Experts of a small language model.
Training: 301M tokens, 4592 steps.
Below are experts of layer 4 (counted from 0) of a mixture-of-experts language model. Rows are named router (the router's row for the expert), gate (a neuron's input weights, with its number), up (a neuron's input weights, with its number), down (a neuron's output weights, with its number) and show model dimensions 0-159. Each number is 200 + 30 x the weight over its row's rms, rounded and kept within 0 to 999.
After each expert's rows: "comes before" lists some tokens at least twice as common just after its tokens as in all text; "comes after" lists some tokens at least twice as common just before its tokens as in all text. This comes from a sample of Wikipedia text that the model never trained on. Tokens count by the router's weight.

# expert 87
router,133,216,165,209,159,216,251,162,208,235,196,220,158,211,189,211,194,153,209,232,146,148,162,205,207,223,144,196,210,253,186,233,232,228,220,231,225,177,168,205,194,168,265,183,238,165,207,212,246,194,206,204,172,228,234,194,200,172,260,220,210,160,182,220,207,245,174,182,173,229,193,194,184,201,185,266,185,206,159,203,264,204,222,148,176,184,206,199,229,177,188,192,212,165,181,188,200,192,187,191,154,159,243,240,190,214,216,195,184,191,198,234,138,146,220,128,192,181,164,174,185,220,212,233,240,164,202,233,235,190,208,189,200,220,221,162,192,210,156,137,202,233,203,255,212,200,193,214,201,202,261,211,148,235,150,181,166,183,142,190
gate0,220,205,253,259,214,214,205,173,156,202,171,179,230,170,191,237,209,173,201,190,200,207,184,255,208,193,225,245,219,154,188,133,218,166,268,192,220,220,181,207,182,202,233,197,172,176,232,204,164,223,227,152,231,185,204,226,234,169,248,212,201,171,217,234,146,267,173,190,173,198,133,168,193,236,187,199,213,218,224,199,190,175,200,215,194,197,193,171,197,178,206,220,231,191,166,196,206,190,184,147,136,136,190,207,144,210,245,204,200,164,211,174,212,139,194,158,236,151,161,171,233,199,239,212,174,221,207,167,171,217,172,203,213,209,212,191,183,212,159,179,251,142,205,261,135,187,244,230,216,161,243,225,237,182,182,198,171,247,176,165
up0,198,203,188,201,207,279,200,225,217,121,163,249,155,182,183,251,223,216,219,186,230,202,132,154,187,158,167,206,236,211,209,182,147,171,153,188,150,226,232,158,250,214,174,209,199,187,198,222,136,195,207,230,234,188,180,255,195,211,183,212,204,203,218,220,199,216,249,177,174,166,184,251,212,185,143,153,213,217,215,191,189,214,132,179,237,225,267,199,207,194,227,194,177,228,177,239,202,198,189,243,216,148,182,203,255,188,219,174,198,209,202,166,181,235,201,210,220,184,221,229,179,213,186,197,254,208,206,224,233,211,192,225,213,197,201,204,151,167,205,190,170,203,235,191,187,163,190,235,189,207,122,200,205,218,252,192,145,156,275,191
down0,183,200,260,220,255,243,184,215,189,191,195,192,202,212,150,189,210,223,249,228,238,235,186,210,198,170,211,186,248,155,218,234,249,138,212,267,244,182,230,207,231,193,203,176,232,229,221,198,204,193,156,204,176,230,195,209,229,259,187,181,193,223,210,196,164,226,203,174,144,214,220,224,220,207,214,146,179,213,245,220,281,235,229,226,230,186,175,205,202,187,318,198,232,163,175,159,223,174,203,190,213,203,205,171,221,197,142,149,201,212,179,159,181,220,237,206,140,216,174,242,170,209,212,199,210,201,176,178,230,208,205,257,234,227,221,235,250,194,217,199,232,203,196,198,157,195,179,193,234,246,204,202,175,177,162,236,203,198,142,181
comes before: " |", "0", ")", "5", " |\n", "6"
comes after: "0", "9", ".", "8", "5", "7"

# expert 20
router,191,236,218,235,167,232,183,194,190,224,207,192,208,208,134,223,199,165,166,245,206,167,165,196,198,210,214,223,203,164,167,188,181,168,232,187,229,169,222,233,188,168,227,164,226,237,166,216,193,175,196,212,173,234,149,211,172,233,255,219,177,186,232,254,193,232,197,241,234,210,184,232,206,195,151,233,187,254,219,249,180,233,198,179,146,210,232,213,190,188,246,211,157,172,203,220,183,125,140,232,146,132,210,209,131,139,212,154,165,170,212,198,187,169,181,234,179,279,152,198,185,229,196,180,208,191,239,193,237,204,191,238,216,183,170,167,154,185,163,163,209,219,215,213,215,185,234,210,181,251,208,237,212,150,207,182,164,206,196,172
gate0,214,256,183,161,226,177,230,172,253,187,180,221,203,142,210,213,212,243,173,199,228,190,194,202,174,194,227,252,152,197,213,171,172,147,207,211,215,199,168,160,209,198,156,159,170,166,226,197,209,209,216,188,181,215,238,182,226,235,201,206,202,255,240,182,156,196,226,172,210,156,184,204,233,182,261,195,188,263,202,202,188,149,211,186,234,180,197,214,217,181,209,235,159,218,121,170,255,165,214,202,235,235,205,189,230,209,223,183,216,183,187,158,261,158,191,187,181,161,129,135,202,258,253,186,187,227,226,173,187,187,243,220,203,191,185,243,197,175,202,194,202,196,164,203,168,216,153,237,181,194,183,163,198,113,187,255,190,164,177,207
up0,184,168,219,185,185,191,153,199,149,210,179,182,192,175,194,131,206,196,196,209,200,202,198,138,188,196,175,167,242,206,164,199,261,272,214,177,189,191,227,206,203,193,217,197,196,178,201,228,216,270,191,196,221,194,191,190,166,174,188,229,195,152,187,235,199,178,176,222,206,219,203,204,204,246,128,183,201,104,193,179,253,189,216,202,238,213,191,195,228,230,193,207,195,170,268,188,127,287,242,175,199,192,173,204,218,207,237,200,203,196,187,177,190,230,219,223,196,204,227,228,159,184,184,187,229,173,234,235,179,169,180,108,143,164,204,182,221,247,208,241,196,209,186,225,209,203,229,169,177,180,183,231,210,242,213,147,214,261,250,237
down0,145,158,174,248,197,218,214,206,227,209,157,240,158,163,167,231,257,211,201,227,188,195,224,233,165,206,213,188,161,221,186,232,202,161,216,203,191,191,194,199,176,192,221,196,232,187,188,198,235,184,263,186,174,138,204,238,180,209,123,221,163,205,234,171,182,155,139,119,229,267,195,198,200,221,180,215,176,168,237,219,140,199,158,199,179,196,195,157,177,252,172,211,214,208,213,204,200,230,210,188,235,220,216,190,193,168,225,233,172,246,177,228,157,180,201,189,213,237,175,221,210,178,198,206,151,225,179,198,203,161,159,207,211,230,267,151,198,169,214,167,186,187,89,254,203,154,209,228,187,188,198,189,204,166,169,188,181,207,184,199
comes before: " ", " S", " D", " M", " L", " N"
comes after: " |\n", ")", "0", "4", "3", "%"

# expert 112
router,182,232,224,187,146,210,266,194,197,224,223,148,209,171,206,239,202,220,197,231,205,176,212,200,279,195,187,270,231,221,187,187,206,166,259,165,175,179,209,232,173,172,189,184,218,191,201,148,227,227,186,241,191,217,190,182,163,214,180,223,142,183,222,239,219,198,149,251,155,194,196,218,169,158,187,232,197,181,187,199,205,196,169,175,167,203,222,186,196,184,206,172,217,194,175,190,168,168,188,211,170,157,186,222,150,213,235,206,144,202,207,192,184,154,173,165,214,241,179,151,200,262,209,250,187,215,214,262,233,222,205,178,241,120,192,149,207,161,141,172,215,208,229,228,208,225,174,227,229,219,256,197,188,193,152,197,244,130,196,190
gate0,229,182,227,181,271,220,218,203,172,245,216,209,165,230,193,265,210,174,181,183,261,163,155,241,216,221,249,207,156,228,174,173,210,203,232,172,196,185,236,193,189,205,187,242,199,212,114,181,193,170,190,183,183,200,257,197,158,185,181,245,166,237,239,268,222,170,219,228,157,202,135,221,206,232,187,192,187,235,135,202,177,184,190,221,136,217,227,198,213,207,222,184,175,256,222,210,172,152,191,226,177,195,168,202,198,182,172,229,234,219,204,181,124,169,194,212,189,253,206,224,221,185,220,270,242,171,193,213,217,214,218,186,202,207,215,183,231,217,201,119,190,166,173,201,239,215,166,202,153,209,201,215,241,187,179,231,187,216,185,214
up0,170,230,221,173,264,195,227,196,155,191,182,189,192,197,209,241,202,176,168,192,262,201,252,209,269,200,255,190,183,182,163,184,228,192,229,179,173,181,220,213,199,219,215,222,239,189,151,192,181,204,202,166,142,196,222,202,158,173,192,251,163,255,259,242,171,150,202,179,183,210,169,245,203,228,169,215,183,265,197,197,187,187,198,229,137,197,217,208,233,189,187,181,165,196,211,200,154,175,219,248,223,166,197,216,254,234,165,179,212,227,224,196,148,175,174,176,171,265,154,240,178,187,224,249,247,208,171,200,184,274,232,233,237,210,164,175,188,191,205,150,219,179,211,175,226,214,170,190,181,175,212,247,217,187,154,252,205,188,169,204
down0,243,231,205,189,183,212,236,194,204,180,243,195,182,180,229,148,266,141,178,171,280,199,269,165,277,212,241,202,192,218,185,165,227,256,188,178,207,253,179,236,246,196,178,196,193,199,181,177,148,187,196,229,218,188,212,271,168,183,163,266,202,228,256,179,191,142,170,148,175,213,205,182,181,209,235,189,192,189,183,170,237,238,179,215,199,180,206,179,223,184,205,189,173,229,176,222,179,212,186,203,180,247,169,191,174,236,204,209,158,168,237,195,179,202,138,173,236,198,203,184,165,156,180,166,239,188,176,250,225,171,173,181,226,224,181,191,222,193,156,243,144,210,176,168,246,225,172,179,175,214,182,212,205,228,201,239,195,233,205,220
comes before: "9", "0", "|", "-", "8", "7"
comes after: " ", "1", " (", "–", "′", "|---|---"

# expert 48
router,202,228,189,280,199,264,201,222,162,186,184,172,205,227,157,241,191,170,186,236,201,181,217,211,218,228,156,170,140,191,165,181,240,197,233,204,189,206,231,218,182,233,210,193,201,182,155,225,273,214,175,223,167,228,221,173,198,200,213,217,178,180,211,203,225,221,170,224,197,202,186,211,181,193,192,220,211,274,181,247,198,233,211,197,214,159,237,151,188,208,271,145,173,213,223,257,202,170,160,204,187,154,197,219,164,200,233,154,157,216,199,179,227,189,263,221,175,231,195,183,193,211,209,236,170,163,276,217,261,217,201,246,167,228,218,169,147,163,185,204,181,196,216,213,220,204,278,213,226,220,249,185,179,200,152,206,168,142,197,197
gate0,146,200,145,224,166,228,167,204,202,218,193,165,193,251,194,157,214,189,273,202,182,210,207,171,196,165,210,177,164,206,185,270,178,179,174,218,156,130,228,215,207,201,238,213,191,203,205,229,190,199,155,173,196,185,203,174,184,243,256,200,250,265,224,222,156,225,218,206,212,141,196,177,193,189,209,184,218,203,186,145,236,167,206,180,244,200,241,232,189,188,213,226,190,189,237,217,287,227,183,218,198,204,197,252,257,196,230,232,203,193,178,218,191,169,180,137,205,186,174,262,226,209,194,231,218,216,225,237,204,224,199,215,198,197,212,224,239,196,163,192,169,248,188,180,160,264,174,237,205,151,155,260,212,221,193,182,226,178,254,228
up0,193,180,200,179,276,199,167,181,221,135,165,213,183,188,163,237,173,208,188,147,178,224,221,190,216,206,177,235,234,237,170,149,205,250,222,187,221,248,177,176,219,182,218,221,264,145,187,164,150,224,199,203,251,207,166,236,245,208,209,222,223,215,188,156,281,151,229,198,231,168,189,174,200,215,205,194,190,153,211,243,163,225,170,227,198,155,187,159,192,163,191,149,180,220,211,182,172,175,203,221,210,170,178,122,198,191,207,150,181,158,230,226,214,204,187,156,199,206,211,176,203,228,178,178,253,223,177,170,177,204,200,191,273,198,222,208,166,240,193,203,244,175,210,201,226,168,204,151,184,234,199,159,160,163,239,227,161,227,193,193
down0,155,220,170,196,193,259,235,199,184,215,208,195,201,210,153,138,192,169,200,262,220,180,170,208,188,225,188,250,170,197,202,208,142,190,209,187,190,177,222,206,182,177,194,239,153,227,213,211,252,143,184,214,221,177,221,181,200,213,237,237,181,270,201,220,133,210,199,164,156,213,214,169,223,205,229,219,191,281,206,206,219,238,192,205,216,245,228,257,257,224,167,223,232,184,261,196,164,206,215,185,227,179,221,211,204,213,172,217,203,192,174,225,208,215,203,247,215,123,185,205,235,198,211,233,257,223,210,215,168,204,140,160,165,194,167,193,268,162,159,175,240,164,191,257,215,250,177,188,221,204,156,253,223,195,182,195,214,185,205,201
comes before: " the", " f", " m", " s", " a", " l"
comes after: " of", " in", "ed", "ing", " to", " is"

# expert 11
router,158,191,207,244,156,222,250,186,268,216,202,171,171,236,163,210,206,170,216,166,184,169,147,190,194,239,168,231,216,202,189,259,203,223,214,220,232,204,194,257,129,237,205,180,201,209,161,223,179,215,204,270,186,214,187,202,148,210,225,196,167,187,189,266,234,233,211,216,184,213,159,217,204,198,182,213,193,187,160,215,237,200,185,148,166,218,188,224,227,166,183,190,179,252,189,217,202,211,141,191,186,147,215,237,108,184,189,194,159,229,210,203,203,193,190,192,173,183,171,220,232,215,224,275,180,152,272,228,215,184,198,177,249,188,154,207,178,199,173,164,230,204,185,239,235,207,207,171,196,224,243,195,187,214,137,163,220,176,164,212
gate0,221,216,182,224,190,190,207,174,215,207,211,201,157,212,207,253,196,226,187,201,219,206,205,214,200,215,167,279,198,173,242,250,196,196,237,215,203,156,200,177,164,204,225,222,215,159,183,255,177,213,259,255,161,177,164,189,162,225,182,265,145,164,184,223,211,149,198,169,187,167,235,174,210,204,204,206,205,184,181,187,204,209,233,198,184,194,138,238,238,142,210,199,206,210,248,186,179,168,173,179,147,175,217,170,196,211,232,165,168,222,176,234,224,208,220,210,182,215,182,226,158,253,197,234,222,219,215,134,232,199,230,174,214,143,191,208,140,219,209,192,265,217,165,203,246,155,195,231,255,203,254,126,188,183,234,195,236,159,222,237
up0,189,210,199,219,211,195,180,213,235,156,222,205,170,223,202,224,213,197,191,204,230,190,176,229,192,159,161,265,200,171,202,242,180,195,226,222,203,214,173,198,210,185,219,229,241,155,202,292,160,198,197,249,158,222,150,207,170,220,145,244,174,189,142,268,237,153,202,156,181,184,257,258,224,212,193,239,199,172,192,192,215,215,247,201,216,182,144,262,218,160,230,191,212,208,209,147,194,164,188,210,152,139,214,201,232,248,208,172,184,219,204,231,201,228,190,175,204,237,201,203,197,226,195,216,258,203,218,164,215,202,181,177,269,126,232,208,176,201,192,185,217,208,174,190,227,201,179,194,252,218,235,137,203,193,224,193,257,177,229,191
down0,162,178,183,172,242,190,191,184,252,137,249,190,183,201,223,184,190,169,201,187,225,187,170,235,192,265,143,186,248,167,198,199,169,183,164,201,210,222,202,213,180,253,148,254,240,219,214,164,190,192,150,214,239,222,227,205,184,179,189,209,245,246,209,213,220,191,182,161,232,192,192,171,193,239,174,200,200,146,236,244,239,199,183,189,221,162,204,182,173,244,230,152,252,163,187,202,170,143,202,271,202,242,223,197,259,165,215,177,191,148,214,217,216,171,213,232,207,204,172,205,210,215,189,180,207,237,221,192,172,219,257,170,232,183,231,180,197,238,249,141,184,186,160,177,235,192,177,182,266,242,182,180,209,204,187,189,259,162,164,210
comes before: "1", "2", "3", "4", "5", "0"
comes after: " |", "|", ";", ",", ":", " in"

# expert 69
router,175,188,197,220,163,247,234,156,181,238,155,194,160,219,183,220,151,188,192,249,178,163,158,180,177,228,185,178,223,224,174,189,196,239,240,185,192,175,153,235,183,216,258,179,225,233,150,245,258,190,245,201,204,181,203,197,204,207,245,186,200,135,171,215,215,226,183,253,180,236,132,224,162,172,193,236,197,244,151,221,197,213,210,160,161,203,175,198,219,148,204,184,163,168,201,249,203,157,184,215,140,187,233,218,133,175,258,192,195,176,215,220,150,205,219,178,218,224,150,151,194,189,217,186,221,220,211,227,215,198,200,178,210,213,203,165,164,169,179,177,252,209,167,242,185,193,210,232,205,214,162,206,138,218,161,216,161,172,151,195
gate0,177,203,214,178,179,222,189,235,216,241,152,204,219,160,222,172,203,183,176,224,219,211,220,197,211,262,191,153,236,193,227,223,195,181,176,217,177,237,193,273,206,196,222,207,206,230,211,236,244,223,254,251,146,161,211,192,220,203,207,173,203,186,201,211,218,140,226,206,161,211,177,253,203,170,192,190,193,219,183,218,143,191,248,212,153,130,216,204,195,183,198,244,189,228,220,181,187,167,166,247,192,261,168,217,165,217,222,217,233,168,193,206,179,149,185,238,235,202,204,216,191,244,168,167,149,212,145,214,190,193,151,160,239,172,186,213,188,152,153,161,183,233,229,266,185,231,213,170,163,207,188,189,178,148,206,166,158,208,283,220
up0,219,157,198,164,180,203,167,139,182,209,158,198,179,195,185,195,183,179,197,221,209,190,241,140,209,228,249,195,212,226,204,176,238,203,187,177,185,191,225,172,237,160,200,233,270,182,175,193,254,222,201,210,175,200,194,208,215,196,166,164,184,203,235,200,190,160,220,268,187,211,198,198,161,219,184,110,248,218,230,184,183,235,237,214,163,150,231,201,211,174,269,252,217,199,219,203,217,157,189,211,202,236,195,218,116,219,194,143,191,185,184,219,176,187,157,128,217,271,219,237,196,211,237,169,198,156,185,179,214,151,159,189,224,179,211,219,233,205,176,193,247,200,231,258,210,199,166,220,215,217,170,222,198,165,235,229,185,143,175,199
down0,216,178,244,160,181,216,157,180,228,174,186,194,197,205,165,245,145,191,208,176,183,252,184,220,182,200,213,179,240,177,187,188,245,206,262,213,215,184,168,199,236,180,179,189,199,207,188,190,239,250,181,188,212,220,213,211,176,191,220,202,249,217,171,147,173,162,239,199,179,184,264,231,209,144,169,183,169,239,171,203,299,180,217,183,190,154,238,258,219,157,204,257,179,230,179,212,209,201,169,199,248,180,226,234,206,188,207,283,251,215,163,205,249,227,194,260,230,184,199,163,229,148,192,212,229,172,196,187,230,232,211,184,165,232,199,225,172,226,179,238,160,203,204,172,204,179,171,220,228,246,158,186,190,196,223,169,179,146,177,170
comes before: " |", "0", "–", "6", "5", "8"
comes after: "0", "9", "1", "2", "8", "7"

# expert 29
router,180,209,161,241,202,217,239,177,236,258,205,152,170,211,185,180,185,169,261,194,175,164,186,190,191,199,205,273,277,171,172,182,198,195,241,178,197,172,196,257,179,168,214,212,218,199,168,249,207,224,227,221,200,212,228,186,209,222,181,195,134,186,218,219,199,204,220,197,166,222,193,218,191,209,166,259,139,228,179,215,178,252,174,170,135,203,219,203,234,229,207,208,147,247,186,219,221,190,166,187,211,126,210,246,175,190,208,180,160,187,199,187,193,217,170,229,171,197,180,188,231,249,221,244,151,198,193,184,184,211,223,185,220,194,150,180,157,209,164,166,220,157,161,227,202,236,234,176,206,231,155,196,172,161,109,148,179,178,185,208
gate0,204,212,185,193,207,226,237,206,197,218,196,204,200,202,203,243,209,188,204,172,216,190,218,155,176,158,160,231,237,242,192,176,223,177,221,178,267,210,165,170,170,233,218,254,216,177,264,212,217,193,191,172,202,174,173,164,228,208,190,192,178,190,257,190,197,137,210,218,141,201,134,238,178,153,150,188,162,217,210,191,153,184,135,217,174,183,263,205,164,206,228,221,158,194,212,223,249,233,194,227,164,263,239,265,223,210,183,135,224,268,180,203,163,165,199,194,182,235,146,219,212,171,170,197,199,248,209,199,206,204,201,179,200,218,174,171,186,204,174,150,197,161,167,243,195,176,232,237,244,247,185,179,186,206,178,220,145,216,175,218
up0,181,193,201,204,216,256,230,162,219,196,220,167,203,151,191,264,242,206,227,204,223,236,206,227,149,237,220,191,200,271,178,143,205,141,160,197,207,148,238,209,241,210,180,187,261,187,232,220,185,195,173,234,208,226,211,208,212,160,178,176,179,159,201,233,150,142,204,150,196,178,172,166,191,222,222,207,188,225,235,181,123,150,207,152,189,202,175,163,185,171,240,206,173,181,202,250,201,219,200,175,217,186,227,195,237,160,211,174,204,236,174,204,211,154,164,199,230,231,239,186,149,222,204,226,138,191,212,137,144,163,198,189,229,239,202,170,195,210,204,192,184,201,207,187,212,182,183,206,227,276,185,211,178,162,230,253,216,231,166,211
down0,211,221,233,186,196,237,220,170,226,190,227,205,190,169,188,255,232,214,227,237,182,238,200,206,187,239,200,184,158,187,235,228,176,223,183,171,224,218,195,211,139,223,228,213,195,215,142,205,218,265,173,221,204,219,162,199,217,217,276,185,131,226,187,227,211,227,167,250,156,175,212,189,228,198,159,197,240,203,162,205,202,191,223,219,200,217,235,200,252,166,209,166,145,194,262,240,152,225,212,141,188,235,214,207,224,205,209,132,218,237,189,179,159,162,230,229,159,259,201,180,126,213,180,236,205,228,196,250,154,176,211,182,214,198,244,235,167,185,216,187,205,252,219,212,149,198,242,238,233,189,180,174,229,172,226,198,217,246,208,214
comes before: "1", "2", "3", "4", "5", "6"
comes after: " |", "|", ",", " in", " October", ":"

# expert 85
router,141,234,184,214,140,227,233,202,193,210,209,149,138,227,142,225,198,225,182,216,206,162,192,213,237,226,201,228,232,237,190,194,188,187,228,154,195,167,157,268,203,158,237,196,212,182,182,182,218,205,218,216,156,222,218,198,205,192,206,189,152,179,251,203,213,197,136,217,176,211,196,187,175,211,145,238,159,214,165,188,230,194,127,158,161,216,203,175,251,146,215,189,184,185,211,216,205,143,187,214,173,153,226,225,147,224,261,191,141,198,187,212,222,158,194,189,212,234,166,199,182,250,193,241,199,210,201,208,226,178,195,185,264,184,210,173,176,209,166,171,173,212,227,209,229,215,236,212,175,223,245,228,200,196,131,163,198,140,185,150
gate0,164,154,173,245,236,200,173,211,200,209,156,182,156,203,167,226,207,241,186,224,172,230,200,161,190,197,215,183,223,189,175,146,185,173,183,215,179,176,176,211,220,181,204,209,201,206,200,141,179,158,175,194,209,235,151,218,158,182,202,187,170,181,197,255,255,176,164,192,147,190,205,221,229,225,174,218,216,160,238,199,186,202,211,172,153,195,155,152,172,186,180,236,129,163,233,249,191,222,165,270,214,234,273,205,152,220,248,220,164,209,227,235,179,172,220,226,215,158,184,266,208,195,194,199,191,163,216,211,256,174,197,183,181,244,157,199,198,187,200,213,178,238,189,259,228,111,188,218,157,176,208,202,212,219,162,173,168,229,224,199
up0,207,210,203,180,173,241,164,154,192,161,143,194,170,216,229,176,182,256,238,237,174,199,240,164,247,184,239,194,261,251,268,217,186,209,188,169,180,177,226,185,207,246,231,228,188,183,187,205,180,159,208,214,221,245,206,235,164,179,197,172,204,219,209,170,223,212,184,211,226,196,198,205,204,135,214,234,243,174,159,163,211,168,222,166,195,228,201,191,155,153,209,201,193,170,171,203,198,197,162,198,221,204,210,250,141,248,215,170,132,231,198,226,215,199,152,177,137,178,186,241,230,143,171,253,222,202,178,231,251,187,172,178,210,201,155,218,147,188,201,193,240,210,220,165,188,172,173,212,222,187,258,203,202,261,192,179,174,203,185,263
down0,222,147,207,223,192,166,194,291,209,173,213,176,263,226,180,236,166,190,176,224,221,167,214,262,162,210,194,178,196,183,152,219,173,207,163,237,136,163,199,179,225,230,167,168,190,171,204,193,182,249,181,202,211,220,185,171,203,254,182,225,198,241,226,187,173,158,208,143,205,267,219,247,203,207,127,207,204,209,181,243,159,227,209,218,193,178,225,188,159,193,181,259,177,226,228,163,201,171,239,209,202,169,173,166,160,204,159,201,184,210,204,180,188,204,149,194,162,191,212,235,231,197,248,205,221,200,222,159,192,241,220,207,222,243,200,164,193,254,192,221,117,227,219,179,166,256,179,174,173,225,223,193,219,181,150,167,204,193,185,191
comes before: "0", "9", "8", "5", "7", "6"
comes after: " ", "–", ".", " (", "°", "′"

# expert 66
router,223,239,193,237,169,229,240,190,156,186,169,157,200,165,160,245,183,174,163,189,224,179,162,239,248,207,220,224,225,231,220,137,151,206,225,215,177,142,141,264,204,222,228,188,196,209,175,226,175,218,207,240,163,237,194,183,209,253,198,250,188,159,184,262,206,162,147,238,156,232,126,201,187,158,149,263,162,181,196,191,189,254,196,192,139,220,178,170,236,188,181,178,233,200,188,218,159,182,185,200,194,164,188,194,150,135,241,192,190,184,202,205,238,173,189,227,235,220,216,211,204,228,220,225,192,206,291,228,198,221,221,190,172,199,221,187,184,207,162,193,214,163,190,243,240,198,199,221,185,187,184,215,193,188,182,188,195,196,190,214
gate0,213,210,192,187,245,196,224,147,215,132,188,181,183,146,193,226,194,194,202,177,232,235,181,220,161,215,176,216,218,137,179,180,199,180,178,206,193,180,215,260,146,205,208,174,187,180,243,207,152,244,183,202,170,184,201,145,166,176,173,230,208,186,208,191,186,214,209,196,173,248,198,269,157,150,207,251,193,227,213,164,217,194,167,232,215,215,168,195,221,221,223,202,235,136,108,224,213,199,188,144,197,196,239,189,197,137,189,202,172,176,205,197,228,186,179,180,217,200,150,211,215,249,222,179,211,207,239,247,205,200,151,283,184,217,161,156,196,217,168,214,183,203,209,233,159,182,206,195,159,228,270,279,212,189,210,211,181,212,207,176
up0,205,218,163,154,237,164,191,257,180,227,217,193,215,179,276,151,246,199,261,130,184,171,192,163,229,148,231,198,179,234,224,233,227,184,164,198,242,162,175,237,169,223,212,207,206,237,186,200,166,198,201,217,189,206,183,234,222,219,213,243,163,183,216,201,210,178,195,190,225,220,236,168,224,221,238,156,184,219,177,218,208,203,170,152,194,177,215,190,200,256,173,215,203,188,242,202,206,248,148,182,202,213,220,201,275,279,206,188,147,170,258,227,190,206,178,225,196,185,158,172,160,133,208,222,222,227,153,151,195,242,236,206,206,209,196,158,245,215,211,144,236,197,164,206,225,190,176,211,211,233,153,188,192,161,175,229,193,215,206,178
down0,197,192,197,130,145,258,182,219,200,199,217,204,163,203,149,201,201,191,163,189,161,231,219,200,240,230,180,152,196,194,208,214,182,239,175,197,212,218,206,222,159,176,206,241,203,219,211,153,190,251,253,214,233,215,224,255,207,157,212,209,218,190,221,192,243,217,210,231,167,263,167,168,240,163,176,216,115,177,227,199,248,175,169,157,210,185,167,170,147,183,173,192,216,233,210,191,214,181,260,180,166,201,228,198,152,200,169,180,190,184,169,190,224,221,201,210,189,206,192,258,172,181,216,221,202,198,144,218,206,184,219,239,166,167,159,160,201,173,235,247,236,184,219,207,279,241,195,228,279,233,211,177,217,189,180,175,170,162,185,236
comes before: "0", " |", "1", ".", "2", "9"
comes after: " ", "1", "2", "3", " (", " G"

# expert 98
router,159,221,182,209,184,226,212,205,206,224,163,203,161,225,143,233,122,204,206,199,152,187,178,199,180,222,206,202,225,213,208,200,188,223,228,213,199,186,133,227,206,217,207,185,182,230,178,231,211,185,208,192,156,193,189,215,209,234,239,203,198,152,191,239,209,217,155,224,199,190,191,188,177,214,173,220,211,250,190,199,194,226,199,189,143,142,172,172,237,131,214,193,146,176,237,224,177,109,233,188,125,147,227,262,148,154,234,193,199,198,183,228,190,225,227,167,206,196,153,130,198,210,237,217,182,170,181,213,259,205,163,157,247,178,198,186,187,164,212,181,194,219,190,239,172,183,193,191,169,205,149,151,163,185,184,198,147,145,217,195
gate0,222,171,186,132,184,163,222,233,176,232,164,190,240,159,187,214,185,174,162,217,213,169,124,242,186,148,203,224,150,140,195,180,157,165,210,181,217,207,190,170,203,212,248,179,177,157,194,210,155,187,220,215,145,192,170,195,285,200,201,232,242,151,238,206,211,204,245,157,228,212,154,175,192,205,181,254,169,204,197,179,231,191,226,211,178,189,162,198,246,270,190,168,184,213,205,196,176,172,261,215,223,175,227,219,164,134,171,122,174,194,237,194,179,141,204,218,220,181,166,229,193,222,233,216,212,166,209,189,186,171,177,213,173,207,199,226,183,150,180,211,182,196,206,198,202,187,156,202,148,209,179,175,157,190,194,218,243,174,198,179
up0,168,214,148,112,202,150,192,238,208,168,208,192,233,182,204,195,212,206,166,142,192,210,194,212,207,245,193,189,157,176,210,197,206,147,193,123,139,196,191,193,248,177,202,221,235,258,176,205,243,208,168,177,130,230,232,233,257,216,205,195,213,151,215,214,242,196,216,257,207,253,191,178,168,256,187,171,218,274,216,171,194,189,238,224,156,165,195,179,220,199,245,181,199,202,236,208,130,176,192,178,149,207,201,213,175,215,199,211,142,141,200,207,207,198,197,199,213,255,212,150,196,258,192,197,212,172,158,197,187,167,194,189,222,166,230,198,194,197,173,239,173,208,212,207,187,219,189,183,167,205,211,173,174,158,210,218,174,223,228,156
down0,182,187,209,207,161,192,237,219,227,223,184,171,146,186,198,178,195,187,208,189,231,174,165,216,217,178,207,235,239,143,221,133,123,211,213,246,238,212,176,194,183,176,210,165,180,205,210,171,200,236,154,188,192,224,177,225,247,163,181,226,216,213,220,161,173,215,216,174,200,167,190,234,232,177,182,218,200,166,213,183,175,261,177,190,221,221,151,241,188,231,198,204,209,194,191,212,165,265,283,238,191,180,136,187,181,204,160,190,179,180,207,204,244,178,220,248,171,168,157,220,188,102,203,227,225,187,192,230,192,209,162,159,203,212,160,215,219,170,174,214,144,223,166,177,216,176,189,210,183,157,144,196,183,240,148,196,174,181,273,201
comes before: "0", "1", "2", ",", "–", " |"
comes after: "0", "2", "9", "1", "8", "7"